From a checkpoint of a small mixture-of-experts model trained on Wikipedia.
Size: 8 layers, width 224, 47M parameters.
Experts: 48 experts in each of 4 layers, 320 squared ReLU neurons an expert.
Training: a variant of Muon for the experts, 447M tokens, 6820 steps.
Below are experts of layer 3 (counted from 0) of a mixture-of-experts language model. Rows are named up (a neuron's input weights, with its number) and show model dimensions 0-223. Each number is 128 + 32 x the weight over its row's rms, rounded and kept within 0 to 255. Numbers have three digits each.
Before each expert's rows: a language model's description of what the expert responds to. This comes from a sample of Wikipedia text that the model never trained on.

# expert 38
Capital name initials. Capital letters or letter pairs beginning personal names, country codes and genus abbreviations in sports rosters and lists, e.g. N-GA, C. succinea.
up1:098053119117172083135051060118144134166083163144122063112143131096169142172039133113189227084056172115160134126112122105139121133047098118142135116126144086163118144130131131103137103130156157077132087116171134120085094155141107147108049141170139171125152103202109140105129105130146101145107108172138118160104152133106122126089161133153121094137152167168082113109082113086163139075136071130135191145106173169114116150116123179139144075157137140121134142132131206114130167067136142118162164096109137142114166185138124124155056159177162108092189154155110160133140120119136112195107148101146118147160097130133137075131084088155185119147155114125150112091150154083137072113119
up2:124139082177142102150167117093140128114160124132097121090112111107156157169087173087159094133135160161081138094087075160070115164176104169098097104145126070134119174120126129134168178134155146115144065103141053183111120144160157186124128112136056120111134131085081142067147113084141182082115094148073115084141130189139100174069100111093082127175099093127091083091185150164095139110185112197110133131122112166164104101133114089189125123107155109097166061125048142119144139124109179120117130133149122176159167109160121145176152112156101101141146168157133176109138165141179134153085149097201120151102100181095086172095117124136179139106141154176082126096096141164136132146132
up3:135174128129146115171124148139108142123149103141085139118139105104145227133132095157083131115121095145121119156124146107144122072143067085123169151109132173099160103190090091149065116133116148100091202071133109126120112130138174085126113111150151153055072093125111113091133114164122095092117107093176164083121115156152069150143106108122134156101204075110074085182166105106098114120166154109174139143122130135198111179152133150143149018150072110128124166102153127126123104175138083112132137135161129184183104122165145140116169134148173201117151109147127155128089140121126166109163070161120124079143109107152122092139152130142080023138142168161116120160165213144103092115109
up4:077103123176103117149064078176161057157145133128136171138160131074157104092124116111130118094161143145130144159162181094118123198158124154100162084171088168069116146122170127154132145119148119146159204175090088156152122138109179100085113134183138147081156166097167167117118185155124142144149146086109112112120138148155098087125109119166147165108193117076123119140168133059132163117171123160120153115103161188102064139140100121135070092115137115122100115134157134162147197097093160125139126129054152104157182133175085096147145159127116078066124117095163097089132152147166136104058108203113101128086162084124121115127102113112153118061144075079081156159114118154100085157083
up5:180161126091146114122164097142104130074142145115111208145123167104188134127135122152096163106099109112126067145121139238154107109115119138153113127097134109086122107136116119116116136117127118190100175122123144130106106154141043131095127144069148154133082166169114128082173094186113113108144185011120152174078084140166136110080125148132126089080114170132126156119153159086110096141109093080137188125143092165085120153146124107094140104122068158133094106122104125106112156157108205113114172085170094113120105127108145171126119106124111124170149119115117140195173156121151146105157193122089181142120138163192246127135097125129150134134146106068107147069152078132170119130108
up6:151123180113114045171164099137124145126153096149085117083125138109177200144113098125139172153074164160149124118085103138168111036091104163137110166118110140113149103115154137118155130117120114111098130118070125163112152094165136045182128115146087122145108092065133149091087144183069095130124123040126137080137126104168114112151144143111179071120100175129107117145169131122104129165112103105087115154109170124132098157121078116122163127167153162157119094086132139138100123140198108077176174183200136167134103099128074137101120142169152159163148159112149136172195169119158143083149183179133087127095113065123163125151135143163103105113080123138096132165179106070145060177146
up7:105193108109169144132153109061134146086111119187099061171052112133161150133087067110124111119090126039106137123143102148161131074124071122117130125148188138136190125153186104157147182095174117188129122136114136118099134124151144067150119163207117048127155129122138105073100163094076173144121197135094125100161101094092124144158195134127136131113141221154076108172137158133167139133128122154125131144160144138145071119127150122097114139127131143132129143143058108128105104149128099084075124157134072169072170218092158150166090132125125156132148059136119129122160107128147129129140091128145167117178151128111075140118076111086121116075131094131154174135182118111163121122139
up8:116163074123167090163080141141123115138152146162100129098133105106119083090105147157132101099041065134098064131114136142083117179121103113160163109144089184150126191090133120166115163091092114137096133127113181158127114104143131107114125161183147150117103146071135136144114145138103158147138127132127107135149110132093164143124075116120127124171115113142149148148120089161129156134154127134149175120073150165075128121078166120138154094100179122098132114118180046174169146100176065122144127112138073098183094096095142095198139116176089071149184079108110101203117116077109140110116149141131181082130123064127138119214115099164164152096168153174171179132121115066151186120220
up9:151095071166129127159149157133129121096143094171133160159146132158131128148056122090134151113108112166095138062128119128113151135177127081187167087103181122132061052078131162146163131103197153096127113110147144157115169137154153074098140107179135158147136109171140121060087123103109146119125088115157113138189135135132131239129130141179143155152113124166134105201122128170122062129172154106108120103132075095125149186150092094116153088099124101146187122143162137095149083101159096075108150092116142149171142125085122138159056112124159062124174091112109069133199130095100131152126109167090118087201122125185197150114103111131126083139122117134129079137144099143120078148074
up10:176110135146125123176152124068179080099145167211091123092133102118137130154165044139110084097136091127156170073152171162158122100132116170107126113168089103106116131091116157127045159149130121161092145115158120152161146101140153153110124166100080155137106126121078144121142124142117141190134156137138063130203146154129101079148090105113102140231153165148158103132088115085127111184126131094076122117090058113192106106136123130101149107183122133120112137122111192104148126098161131038140107159108153133159081117188143102161113085114101138163121119100121101177174132099132108185126103131145031121060125144139160142144153115113146087162173106136086125195157115101180123151112
up11:144111117107106109138083143104144116137157135173112116137094112107130107180090161139136094119074174216158139146080062097171147079138154168113147187094116141068133143103178130097149118128119091142129130146053123124151130101105154143204083070174158118140115105065137072134081112200125121084196103078160138133128094158094148138133060174179082115104164224172133129062152119154121077128109156086191123055114114128097106144134126151064118164144130135101110180124122129130104129109136153090088069144134135132100124118150103163109151121143107121131148067090169128196144165162117101129136163129095140149133158200147151150155170084176200106138149122120097155113113129095129130159115
up12:143133148116104162158153110101152139138196083118155046136059109120131095072155125108135103112082137185126105143198101097098150141082140087124119145170091138085150131174126105182129102150195151115151147139108128100139106107149132125128096154130185084138098081097103120097122125144082127085177156092111147097096088094099156153091145189074180146126129110149053105142192158110076157170086101119107130132165145224124205136107120212114171099140099124152109117146175189122128146114168176099107069174109177074131168118138145123101152153139133104132131173185151093129111104108139142118107121135075181139153124125091115112096105098105082149123071170074138158170145146098165151161092
up13:134169134176152159141110089148140089102073121136099210113157182115184083160128132104135133094090167119145122123098079134122060099139021127146128134146098112147091158120093172194111126085139146194127099126114115112134132131113129123176063151153136153064184117116068200161087153104114067070102154122141149138143126132169139150057101145143112120088083081150098137111129138130188166168110099127152121100197137182132125099112103097106150111183152104120152160110159117147176157158127149072147124199150110111124143172166077150070141201142107115102169068174156122061148183095140114109104106157167129147106120103136094127130112102149146163096150101113142112104103151131088087163158
up14:108148149078161158146172163150169111123128096161153147158148099137139138089127152114043151183141101179208144131084149174100110144160197152141182130115118106129089140102122148070154098108140179135120144143125163132182093140138119165081136100108184076136124147184094124132103100074161174193143127125189149188174158126069121124113113183164164115200136110124092128180080100137113139132099133144166093167086088103082160142140102178130171107102168103052077119126178131149122110138081119147105128102125114130111090076111100130144119150117122039157135089120087129132054084088155098093112089140116124115105093076136134191104103154117123151082119183127146107104121166067107136125167
up15:108107162087071199113151113128154153130136165172083107137172145117144176102105153177085158095122142097088106120110096167166122101140095114154116121116152081105128123111126095128114067152178123096168115060086197137096128111112111126142069157123154114191154179119050045184128158145159155085026173115135188072112146130140200099150090106132149155119153122085100111164141130088099143165157166121126146076119087152140143104147126089083159208106202133155067166141173107133116159091115191146141116098141156100124128137162166093135166152166163170119121143115070119111113130135134095113138116145151181138091146116094124149177108111125107068137074158104112130119134174121139146100089
up16:166125061182088180144130143092147141068131105154174135075129143184130150078133112141122129147102122161113155080128130121159145100110136126123085080152138156152154128106118151142075125149123094075144129097118154163195119133159135107149085166101115145124109168163134075129154119083163141100153094141135120111171106049157113173169168127122094178098120172070108134160130223176090106121082151177143112125073215148122104096135144137147154107087096127064149100168121151125091134127168149097093067076069156145128172080114138109099209148086107160132104117153127162114136134080155159105068088147073135078107171166146088143161118093103089180137127160096165110159152121171156177088125
up17:105120127141123140155118138133120078163112118176184159131058083116078123208139127182108173121090078162133188093109116184123094188211094130123117077141122135134110082137112104089045093117126086081182176111118059107099150123165149077112164112150132120176105092107160122122149091100090117140133094112145172130174147157158081199104178093077107134091132091116164106150126135123141140133126135033160101135205108162087118107092128157129101065174152118134127128110119198117109089136134129171125097129120144169147136141090102074101092155123127135125168114145110149122136170129110115177124147161107123130171106175153123152142167095103168102109150081164146147125123103221126129119202
up18:144127055125136178063186133120134113086144126156113109181157098137177142135090126164117111116117111078130143102096144066166181138136091143179132121072132122137066116129089116065121118089141128118168150192067072137210118134140136132116193139191138103132099134144130150143154130087108112151105135128141161133192127121104091063160126161183121060090140111149130099203114103116139100164101178110129122107152077084114158113159144147135121089161137122127104113197129117156161125150176112129110202152158151178062120103101106080073123129122199174168156129156158146129133094093168065118154158068125155137105172132098058156134153111080127151147151111081107151095138099167113139086087
up19:198094148165156094153181110127180050135123135108164113150109108156094156119048164092104071120098146111113136114137206129147196046148065159114143145133151075152086166101147124189161114164107151106124157127109103122091152084165114129128168077142151148085096144129085089104168080106165116135117121122168130130180143203163101119096089119180133080141112102183185104122082165108151140135122103127120153126130149167100155176094153125059127179160122120149120112133121062151124195095141147146186112093144128148109117073090114115128176128169076157119161142151161133133082160111133088129100084143113108087146163129089113107122114088187082141123188184118137165108146071105145103118097
up20:173101200044122137148108148063154111124116165138098119160112130151166123098117134165216113144165117125128141158146156149127135183154109140143128165158122142084112128194107132148055120110166097202101139126131152112152069170081110137129132094138116153110137154163177084131133183126177152128130119118054141085131129085084136126162136098138162123130151075112134092128150099095112109157106131102139180178117129140168105094147142118124130099181122120080165143063121126099151089122113139112117096143121128089146176107128105114131079080151143167138112113140235134127065095139102183130110071083124075114127147121108140067102108145088146155204148204135127117038093068165122141198104
up21:125134109124056105150087115116106158091141101110144131119107045122115114098105178145080094172120154168102142149135104137090163160123148165162145093153090161141083162129151111093137129103176138103087105140121145116066142139077157106117125124166185173103125148172108110126167123075087164081119094138198082145173136136126085123147123138101137103133146112123089223130110075150119131100082157124071090178158124112162131085154133138169091099132111115186160119148164121122106159112128212104123105126146116132123125192098072134107112122115118192093140141155206163125036133083130159126133124073113072067179156181120115093149135176137177109217141159140093141171089097165158161133154
up22:163102043226146071163094106132117118105122103158091196129134188149131086107139156175122137138186096159099130135113103142132190194151110111095137115112120067146113118135115095079169097098125172118185134133134102174108149108155098148160122134140138092092111143074135117169136091086169086107130148143121135104097120159124174165087166161137104167137119148062085147162123157134114171152166101151214124106108126061151088129107092148069056111162118127125117143147160121100217143131134086157085117141126145107160123127104154181143134083117122167145119156104093155118132121095131110176083121145146108163094136138066071115100137169159187130129126151110196109101068044137129152091169
up23:128191140133153132124138129170051092157120158080063113117118128129160145140151096121129136142137083129096147122156078089133125135112128121200113143175183139113115127108096127105035136096088174141204103096150141084143156131119135119121113091171207150098140123138230055138123095068145134158140157195164122120091196162123096151140150121147107126107115091067082154155129094168135155148167078146143126072155159057098188123155186118101164155104119132125116078105119135163141164096131100157139142081057105089111163154132093143128131131154130091153124158084083157160153111130150114160152133104101115074170115082106075124095192163193085137123126140116143112157159105129095164083145
up24:117116094113138113135185140119134163091153115179097128106109137152111114122057074168111127096071131074087130092123043099095145069128232095169120152117130164118135079124113162127162112134058148138091165141105106099171183131101110169102104193139129129136140110134116161111101134136196128101145141148094136139113169127119117068136185148157076122148139072173124125182125131111130153145145130119119083144072153036102183133101120155139163179109097125141122116167113148156149125078095130118140112116143132105140201194120126093085099118093155123106086177149154230159141111073133144183153112093075096128111179111142124118164146135181185133123151129124123088158115155070114120195151
up25:126115148164138094109171118127101096149144163148150066081189104132155151116180161157107126112145087103183090122139106150130104084089118169094131144158100184132065125140142149080159110100187158151151183164057099125157121125087132103120122112183078136122100171114116119120092096136087110144123130177140140130147158168142167109160145131118185125145129114145131125126123118145112154151063161132139138069088082109096104151129088184165110162142165122063120176162143139095172123136151144106125175175083131190063047129127073094147096134099158140146145152124170098106125176084119040131162113133122092076148055178185119115127136160081114082108149119188137047136175067183136134118122
up26:200180138140095153109160174083208100118039103122097057118126100133148123207119142182128090090084175165172151126084159105110119085109114123108143092091128123113167110165177105138097089113143176082174136174150123156123126143104138154154079119129058140087126151129138133113134146104144089107093115191157141090084085104149159153133144197098134169121149083124129133152108126138138168119091084126165076203141124191152131079115114079109047136113111141148096074152141131189133130151124167131157147180120067104062096118172092101130110158128119158103160149154158193085122131117143110087136071119208127172111146115120183098144129117136123153126136110143103165102101170126116104149102
up27:186129192105162075174149132110180090173063118117104138146099145175081114090115140124098083131146141194160133090145130159084129205142145087109065100072123122098123066150120109094105151156151104135108113083088093122113112097142110108144119141105053141146092118106096137176161168113170111042139161101099129173090188129141150116067114112118114120109128104180175143135137134132128145130137102087101139090115163109138188128159100102165074179139173172116143109136157143152104134096127251147123074090130148094123119066157182149114159166216165140154105125170134128130143142136114129213095144107140141089185110091159137101130133159138153149077114128067140115119114128150099149119125
up28:155146198133141110166134096121141085124103215172167137193166099049165107118129163080077141104144102137127154145148140130111142104101086157139112098119127138134145130147130175054146094148081083132099166131086137130122153088125176132124171151048105135101116146104181099177103144164078136164106124090168140115124132135094096153137148091115079113119143132100106129072145132183150134110137086156130112087089086077109128187076131110124155178070099167169126132080087144145102128093126177080078153095140139131127091169113117096153129161103097138142174112133075082147179055135151200135167125181133214106126140133180122182111157159111170115084125113110157106173157142200126086106111
up29:108141112159142136138099088200161153072146125099109151099190195073132195138095174136180104097131126049165129132121154193104138091113056183118122147135090090177115144190159119146155104124125107149138112083140077120069114144144120127134088197108185091152058143159157118116131142156141102089126088186136136103173179139079149096165142116143135118115127148141139098184133186171089144126160127192109088117091094109144047174119127176096140134140121149119131114121156114136191130114146107138072066107135136237153120106142101085105128133111051136120150160135070117130108122089128122072114121148087167148138123127098106100098168133126129147133155075119145128155173141112146067123098
up30:120078134138075147136112136136155105149129192134089100102107112111148137119084129107098092096165181200130158139152131125064116133133125134148165084170133141135066107115112138173167092177128093107105148128140115112171127148148090132057109124188146173176123149090169095083166123105134126156111117107177086100181160172167099124115113144098181173056158074102165133116155122134111183086103134095049132096125089107155131146138086138085177138120107106125102140164130131136100156147132167090154073131104138154078086190143067169103103120094138160229073146130153155118157118149135121113112178152161081107137130196117061135133144110093074102124208152144179121109140076100116138136199
up31:154125119151155162152072118165124146147167147112118135102038129160159130139081185161133125081193132116166128117128168079174134110159175097130155072123107137110084138118112106124101155130175146145122102197152154095101110121148059060102149090165123115167071144113126111109092130154168156134155112105132100100167163115134095147107107177118176088135133100115104120129078078161106134125147167156154091171141133096177133077092163124126120136133086102039119104152135098093137066102130105085090102158190161102028146158176118167188028138121163096069107161195102127132175142107133140159145114120146132154145114118128099138090129129158150154127144166091150111176135107217161146095121
up32:144118079139164111092123120081142128131128064128146156177158118114157102202104117128117139054170101140106154093037156105054160122100094099047137158121142189177079134149150165070152167035128125077136133135123155126103133127175115135102125043081201075130188092099189077129125111164160072111125116178139087118164149163140120139132127102154130166102179151101128169148132142123135154068147136095157147128143178153107122146070127113177103134146133172195139079130130121129133129144121097148188152130130118142109120180158117168091126119166162145119133152118099140161094118107098111129144087168072103091173182130139139137109092178096136108121103114127165083108082117166084147144170
up33:157106145067138078111113126130094152165119123138159146152129117144086121127133094130128103163112097112147123135150085106091144123185151125141129064152108119108077056098114119096098131177071111083128097142111117122117139113124105138140144127140151160155166159110115106137148116122183127130108091128187132121146157160042118218142111124091220097101196146073143128193117178126102118080093094167092096180079128147143093222108063189096122114048178148136138127096092146112126125126157122159108155083152140128164085138101121160220123174130113149143128083144145153110170113110138080165136131115172151116119176072124096120076121157143117215184167150118145124151128164169090101080135
up34:152108166094128083105100107100060132140140141156057141150144123069105077104092193096104120093139119188146126146125083113182097105104110147111067161114126101105188091157101065162164118149107140133132163156058121161099183129130140150139106124103109076110113148170132082116107101142141174099063161133152146083128154179150166148111154175196072104122110152103150194105164114203095160109153093087140132151140132091121148162148171195087065122111095105168126123127150170130084140084109150092125084113154143138108089195105072177115122093125177139159128118167054168120199175169122148174133109169112103170098104159130104124165110135149151126103116135084103106157188150139137140113132
up35:195113154178133085117036076134110097116153122129136100180113113132056115087119140111135078146174140138084105115140121065163191115134159084072093065115144148144134131140146134117136144097143119183140131167141179130134154137114123049098083123177171130123104144149112079152106154138104111110125113097156085096221144111131133124169137130117164152114103081112182126092142176126158076144158130194128112082131134107127131059107151119145128116090115133118092097172129126153166168124125176092148152129100169142143014134163104108168105088093215120153106173169166150112175083085110172205143172126170117109120174160139145129142095140168158136085106152114137107153106109114117111067111
up36:110126100180142110089101163120216056154129165111159127125108096150143165089083098135102117075130110125172116112125115163101061133134075111093095099137092173182104145179124098115104130093129128206145104064083131119121129139130106124141141152121140113108179148157102180130135100146191125142114131151150071133038090114100118148198175179105133053132103114165093131168059168124144130117176089110123126156172142156127125092196136101134187097149085039114195160152137113153105132102142178116162112169112164123124155086110088079190060135141115082151160155122124153135163149121115150123079160139125111132203126148128128096140095123178132119119115082183128112104158121116153116185125
up37:165114100111121104104083149151142149084140147092115087156108177177176140088067202136057120090106064100141124139119107174149123105147119127222134143168136141164207132137147071125128129102077085127143113193146062112089134133122093138121114109178133115130121094140139134152087126138123130124154117117125089129096099143129104115145117105207148122090070148141157138106122115165148115163174207170081164133155099094128122197156146119138165147108127144141093105126073124150032100148143120120088132109113072092165109095147134164110156165194101120137156136130095144111109171155181142194116099229072142098184114165141118125119128083187127139113132121146144070096134078086136132138083
up38:167128126054163137132104149145154057133172093131114186126096067137144180075063165083106157121111156117114185136137234090176149110110104168180089114112152080114103095124100126080109135124148151149116131097132141094146106114116175137136149095107119067152127102193185077130130090153072167118093101104132152137102091118163121140133107086129156092151125163111124136143124145186118092157118087129114148151151130073213136120098124177153148075148110113105145103170198182114140092101153143133091139131117107092114132133098126127084125211138126126125118121157217121125098092137159163129096172122168131079131131109108115114108106174126162179137126154144109144162224062152147103085071
up39:149159161143114121110092104186093118152146135126085172160169169113143126093142136170075143089137074125122135140124119106160152092118125175129161198137127086152098147133133078160119081173111095136139154150118097142148152062142147096159136107108098098109142133158118088162138131065121154140095119116132117164152147115106154085076131134146100121193156193102144124067148134120086147163128110126064092099177064151075111110135124184138099121114126202146144149094115129075186085162145108038118092138092087124103153108089109090178161116139140087121113076195140180134146104120112131139138156045158148115112208179131150121184105169095146133190053118139160179158124108167079169147073
up40:080178086107099139173074120080176131140151146116058112091136098145135092129185169149135143150163160134077112093150093076123132121132141140101157139096146113127105145127110106072094151099147132108075116109172126131179151141129144089162134143192132046162138163033107106141095131139159104098155154069105077127149145171152160094154138131159196123080084175124134124065098125102079160129128199172116141126121107168104127149194097128109137101172142071196118119148133116134023205127139159165124075110114096128126155113141080084138105143083127139225174140089121187129149149149168099110183119107103103123098196138123117124144147127125126137134101135138142173075143137147134119128129
up41:134100111152067128124117150156156125100146077094173179117148098155188166162053074132117146115113130184120158141132121156105142097157167112105124120135156077134105108161095144124162087187147153096152141161117119140136162103167149109097134137090115151133129138123196087104130136132127193179132118143101083132090094172103080134113119074176087116140066146168129145161162136140061146130166158120110184116173162113144102138115091108158162046114041189098116094036076115163139101105198154122169124129129062144073166166109118123083108167131153172080138079142105090179124134125144123091136122085133098114151117119132110158172173127147105105122107139179127189139083063125153198133105
up42:140155150114145171073180140127119052072114117108127096128104115083130122138088117102172088153132072100143101110166133108087173079100166153171097144147111149155111116112141143104109128186132115058057142156141125078166088157122108206172177108127140163140147131086163117109165164126090140143119137182095057177101112091148148148131140190110112088147151136110166086101162116166114112187112136081103164086176161153087141131197116130101067124152103127136085153134178132084171111079139145195142127145095094144056130090089170172124102158081123154144120118103153123131115061120105111117132145175138136092164165144178165180089138133161140165158147157124135178134079086129107073068164
up43:137081102065137180090110182129182097136108137126103150192185139116167190146141080161092149118200129089143113146156129074152126121180106136093069154187104139118091144124153138159134159149135151056167128084146127099157129164148129084165125129077051155122163126122138141111113189120189118116140098120132150127163115138089154101156120190131092162175077121123129073075184155124095135106101104153147127129150111072150136085115139155154149131136144116138121110136157141137137042071119178094181107154071134080120117114145106094166119124074177086091089132115111167168087081111136193124134121092163145147113169150183163060122094144084112173090142134060099182117162142105108133102103
up44:156107119132107134184164151117072093151142135127116107111168036161095207140106140133151142136182121111123221126168110150143111104160095177157129130090169121117166175136166144152101128179156133123043133197142134114108127176103163106097203109128085116087069163101159154155104143135130087131149103188118110101193097206111124125118186122137138115153123113210121125136133139092116130100106123066159116098140111070102110082140102130085137113131202149085095138133155092153141137098167137063175095113105104127093072085082095114124098148159110114077171107147107136088142129120135164102115154093090108152076115176101119152195150151148133156125120196153124103113147149119079108132071
up45:097158072076132173115126154181102113090123097154140186163104176140150146142141158140139142119135200120148089122114074175138174106053127176104097094138142117134104079139089133106130151118123109110104125089098146167112122142118123112098101139216182196095164102142166107110134112103166086110169145102151026135110160120147129164116167133103164113108122131132181115114124202151141124120171124127107123083125146111159124130206117084103129061038119116107120102165147124144180104138088110192130168123108141113160109094160121169103067108154129175153150160171190147195170115144073072132140088110162185119122125150128104120107133069157152063155105157086139122106105122092056112120106
up46:165122137137111137094130111105123104172102155153072158088157118069129074162138212117097092163100095180151149152139108136157096147079138152131111120148143114053203131130148118146114150138095117150100115094116121118176174138172090093138152153151102115139091165151128133116079072135093065141097120166117211111134112112165149105089129122142153107099135162114116145155126138168122139143105130132145148102152101089172074191068164152077117154115130072103110093104133155114158123113095141069132144138082127177173140148094083080136109065130176115136132158119102178120165118094136145113169130102108116132148049152121124159123155095219117191107142251112133120210146130125167073074130
up47:109128102101073061115063139100183156112105115129104119134177146156089152071136108103140156176126113107093147133158127129113141124113120148168115141124079057146072082127132127105092143113147140126164136130124137181183141124165114105143143199127108104137159135104142075065059160111139112084143097161124085142076147073110116078150088158127148218135157139073068139055108121136112079112114133117126123098140118149217106158131112135127153092115151137105134174142163179149209088138157180152133085126151144175112112104086081114096124166094174140213135197118102124173139161223091091166173148116105150120150171096101173130088098111168151111117124148122142136104130134115125129173169
up48:066141150105118144102126045085121125160164139097137089139137147101122130137115130063139132126115126139093197109170212077161158102151140160113122129112105143164130110147129091094121092150135070131136161173146151140138132112057062142108095090129167101101138125082125097092129085087144140161154136174114120142100146136135143141130137088129160076170095139120175150122171147108161145131122158121196150162175121102184113137121060065146120112121126085199122135141171099175138117121163112115026184140149113142112101138122115123224076136122147055126136091140152128112125167059131133121092142152155157080180082128104053156149108186111167122126203141140185102123110127146152169061144
up49:142110181142107085100129167081126167133080142108134032102131089135129133124109167201184146132121127076120134168159096134053071108171142144124096118149161151177065162149094112143168149136148128134129150173144105064122089124121120152159109150119124076093187103157167164128203160100127144135100160129134163152162162166102068106101068109116108104135144074151145102135180085165117164150096202077121152044138106115185154156134111187113058156174081096140108116117133127135178128070130130128154118161127105111097088134133148144058126164105117176096116151107124152118115148146126091177135136115118136175152142129081149083087101100144109104167139185116149046128109132117170179125094
up50:173134114186088108080142168115159139129094179114094134116084081141130100129156129106086093093108142107174112159117087119116115138135068127180105121149133133072149122181097133094130134120077156143116156093155158156210040110128159068158112077141121141116118117152140086157152209123084164144115161187123134083115167104105122071139108119111126065112056164113147148207105110134074129092097100140188166124148091107078096164148143160158128139098114129173120139080110174147135092113210140138159100142115112170120113194157144079157178099095167180173150126158068163112103106134163150106074076170155177122114121153128103139102117127113106174170089148146121189099092174123125127132136
up51:114103157139093128123158128165116152136135180129071107110104142171157107085157137116118104114108176166093118109132157134109117131130091163124128124091068076077143160145100153086166166150167200105203142148111136064115117126168166055104113153112145159146088098124104117137147134059107129118100041102220145079125143167101141165140154153114179129155093072177180112107124105128090099141093125120104134139098211174133157173153139126183108160135086133133165072168105112114124045164137151103146116142109108140173135142146093190173128143070163108126097103147124122111143169078108115077169109084158149132185071110139086157158136182060138115135121159142083150171071107101125134118151
up52:145095074135095163161062131162145132144113167127126147104116099115175083129062164145136141125105129148088136122154201117137067064159127126100104140111123192152135139132129109162149097171093100093061146163122140098125098158150146133088135106107141140102063060148091121170137122126147079063139094163171183164149132140159126085150070132141061112155192161106144122117098119186190128166153085163179193153107171181106082087084110124104115167103137133100118139134096086151168095124106117123099113089137075097117134162147097128114155123157134097162174081130125138158171131148163046146108104151153161073093103113113149115166118117150195156092142117150181108111123188114180190161072
up53:172132166159087107097076121170110084143117093125135139129110094151134129139090145115134125147140056123122091142148196169092123168144129137139137160123151140174034038085073108145160123129134131150073097121090095099085129138071110153054090131152184109127114162171102162110128116135095135093160104184137091058122172125171156121128182123135163138142151128066122142146135095117130086158108094214143124161128148126171188155129125056146160140091048137098162128161111121104110163087146170190123164109045133116181149075122130046105165141152125114143182160147139188113156145118160101181079132137106111113149090082134118134125154158152138134099154162175145142121144088120153093128121
up54:124188130084146072152136141113150186142112129133113172132075079145140171110150133080158089146094171124185140101149111149105130119138099174069111106160176107144142162158125173148089123095141080148127158122083085109125124133120156113115093127136145145159100081074140085133119167101130194151177105121142102147136156138079103136100073116119153099122140081090161204161084127129113150138142194123117176069143140078149153125128136150149087133081184129178143149151092086166079064186100134123139144123102138132105109184022102139172071154094129133119142100113169076120051082227109159111135076098094135162170141153119125107109180078105143136128144142123083169165126169144122139142172
up55:081072109214090099157105094111089128115135117143147125170102156125154134098092127081111148154076147118187181124120098126126173229088092153091120123066082144164109158132167040182165141070134104160159145071078127165148161164148158186153120139092166104135126139154092080110067106100115065161102072137169119118124105174135159137135148110153113144146056079177094144148165070149155146146121134138145120136157116107145127146150138142104091117105131165084170129150156162124151119085177124144139140132167111164091140090161137164126165075127148106087179097136142112089142168064150077125065078133103129093140106106087147123152117115124117116118082144145166103158181190157133104157181
up56:134130101128123123118084145172084067085103132094122068108077066193136087147054116071128133165109086131094103138170097147117151129155163176115090087108162094119165172177107134123119135120171126094096113147109113145159195148100192092145124193128142116146158175129150176124107114173095155160185198125163105092206110122149141149116098116204099151097135105135115152158160090103155108134188085093170112139133138108167201128118161108158088136128143127092135101142090111150126113098147137168180156093098130128163112146129123151147131096083094113152061126222129119123155125063100166140135069127143105088078139114097131153170112050132132161130142070131109152133112109180073115161146
up57:139129100109091173158115115120140185177135123128148104159122118158179113095114098111074100091105128167070132189188143084176084098081093110114130159075116120196142120131124121134105138109140172161138088110152091157130132148117127129214134110164068151156087123119084133098069122087152162103103148146179128161170115058079148125183188136126086168059125143127112112129119169143215126094135094074108151124102139109156156115181093170121096142086090096159133130091198094109082151097124132142117117135097144166148145154148140144123123113182178176142142078201115128133183075110092113188128131162133137174142131118091056196126118112197111084108160099131082091109124128109119140145097
up58:119148164101123109100075107109153134132067142071072097195096103144148116149170051085141108109066040150153114103147131145132127127151153105094095120124171131106128146168138161121189157111128112119126114127098100145133175081079177149087118114090113102145167138162133185065119119136152176187070082123196142112128142128083141153075120203082117124147083138168104143173184131152164126106107085152126192118117088148110147117157130086103105090163151126169142150133126169214076118147110174112121133070136147110149084106176081175097132110132152129097103090090117132077133162170148147168142120105152167173063160126161112171173120110146129104157135154157169123122155121040142096156126
up59:194233087145122132151146148103131145125105126150103137174102129107105108191085118065146126121169139144107077086101125079090181147136100134198120139136120100097146126159111115119166163174148134076125202124123138133130145098099140084158136126101153132108170080137134153064126105177121134191093138092120082110124132139111100114119121157166095055126168180143110129107115132108155098133111136084150072152119104149131110158138099104147176084150102108100137141095111171148169101125156115144161131085159094117163160124085149080123079158173126161107179117148067112084161121104053103126154106122123125112166163218051196153196131128094127152076117142081118153192143135079206125128111
up60:119200128122077100146139071157163125126114131153091122078134153171130141065092132090078122138087120130165153180179148099127068110151114164124112108115122101172111166116130039124165083142137131130165135206115158106098208107088140183162098128103149106111183090139157146152139125158142125135124076107131165131140062100148087058129132086172187118147147080131141152128133147168153101135117115178149115172163121112077176150107091091121078092112101045111185094084108151113152095130116167169155143077145136111153157148124119117152084158136210151111111185143174115160161133159151110147097088130154062173101106188087113127104134086115114135099081180078123151137156108136150126083155
up61:136180067160112110124109096146130134104183155130176068172090124145132175114148130169112116106141103095091193098101153144121119077176114123111179113132098167106095166142184147098103129129127128113115072095105203121132152157133190100122137190185172083091107144116082176109152157093124061110124176101104148113115085143226061140166093115106101120083136113214058182200129111154130151119168144092096153112128097105095156185166172084129152113090147076138055144112131126103171115124170129119111096118134146156145095092113087171087126085136140105128128107110123198087136104110109155135131169099119176110128094169072125140104156109141175120152130088128139107167101144171122154153137
up62:111186135139142135139165124117134145125133175127135132163132174100111159116139194075119048107136151105085160133097155064119137091127174164136064127182145179119129177141149084121131081172133123100131117116042167088097114136158138078131178120114146146132072124160164122179124130078130153154156116159134102096133119140116177088111162140110171128151146152164102194192092087130049100156099145194079100136118132125142064141093140109115092099133156122127142091146187112129173076114110070095113153117125141102106100209088126074068149176125100183128094115168089135120105145055129074099121174144134154127167158089141099153105109166186174154136150100189081098104154119165130124105105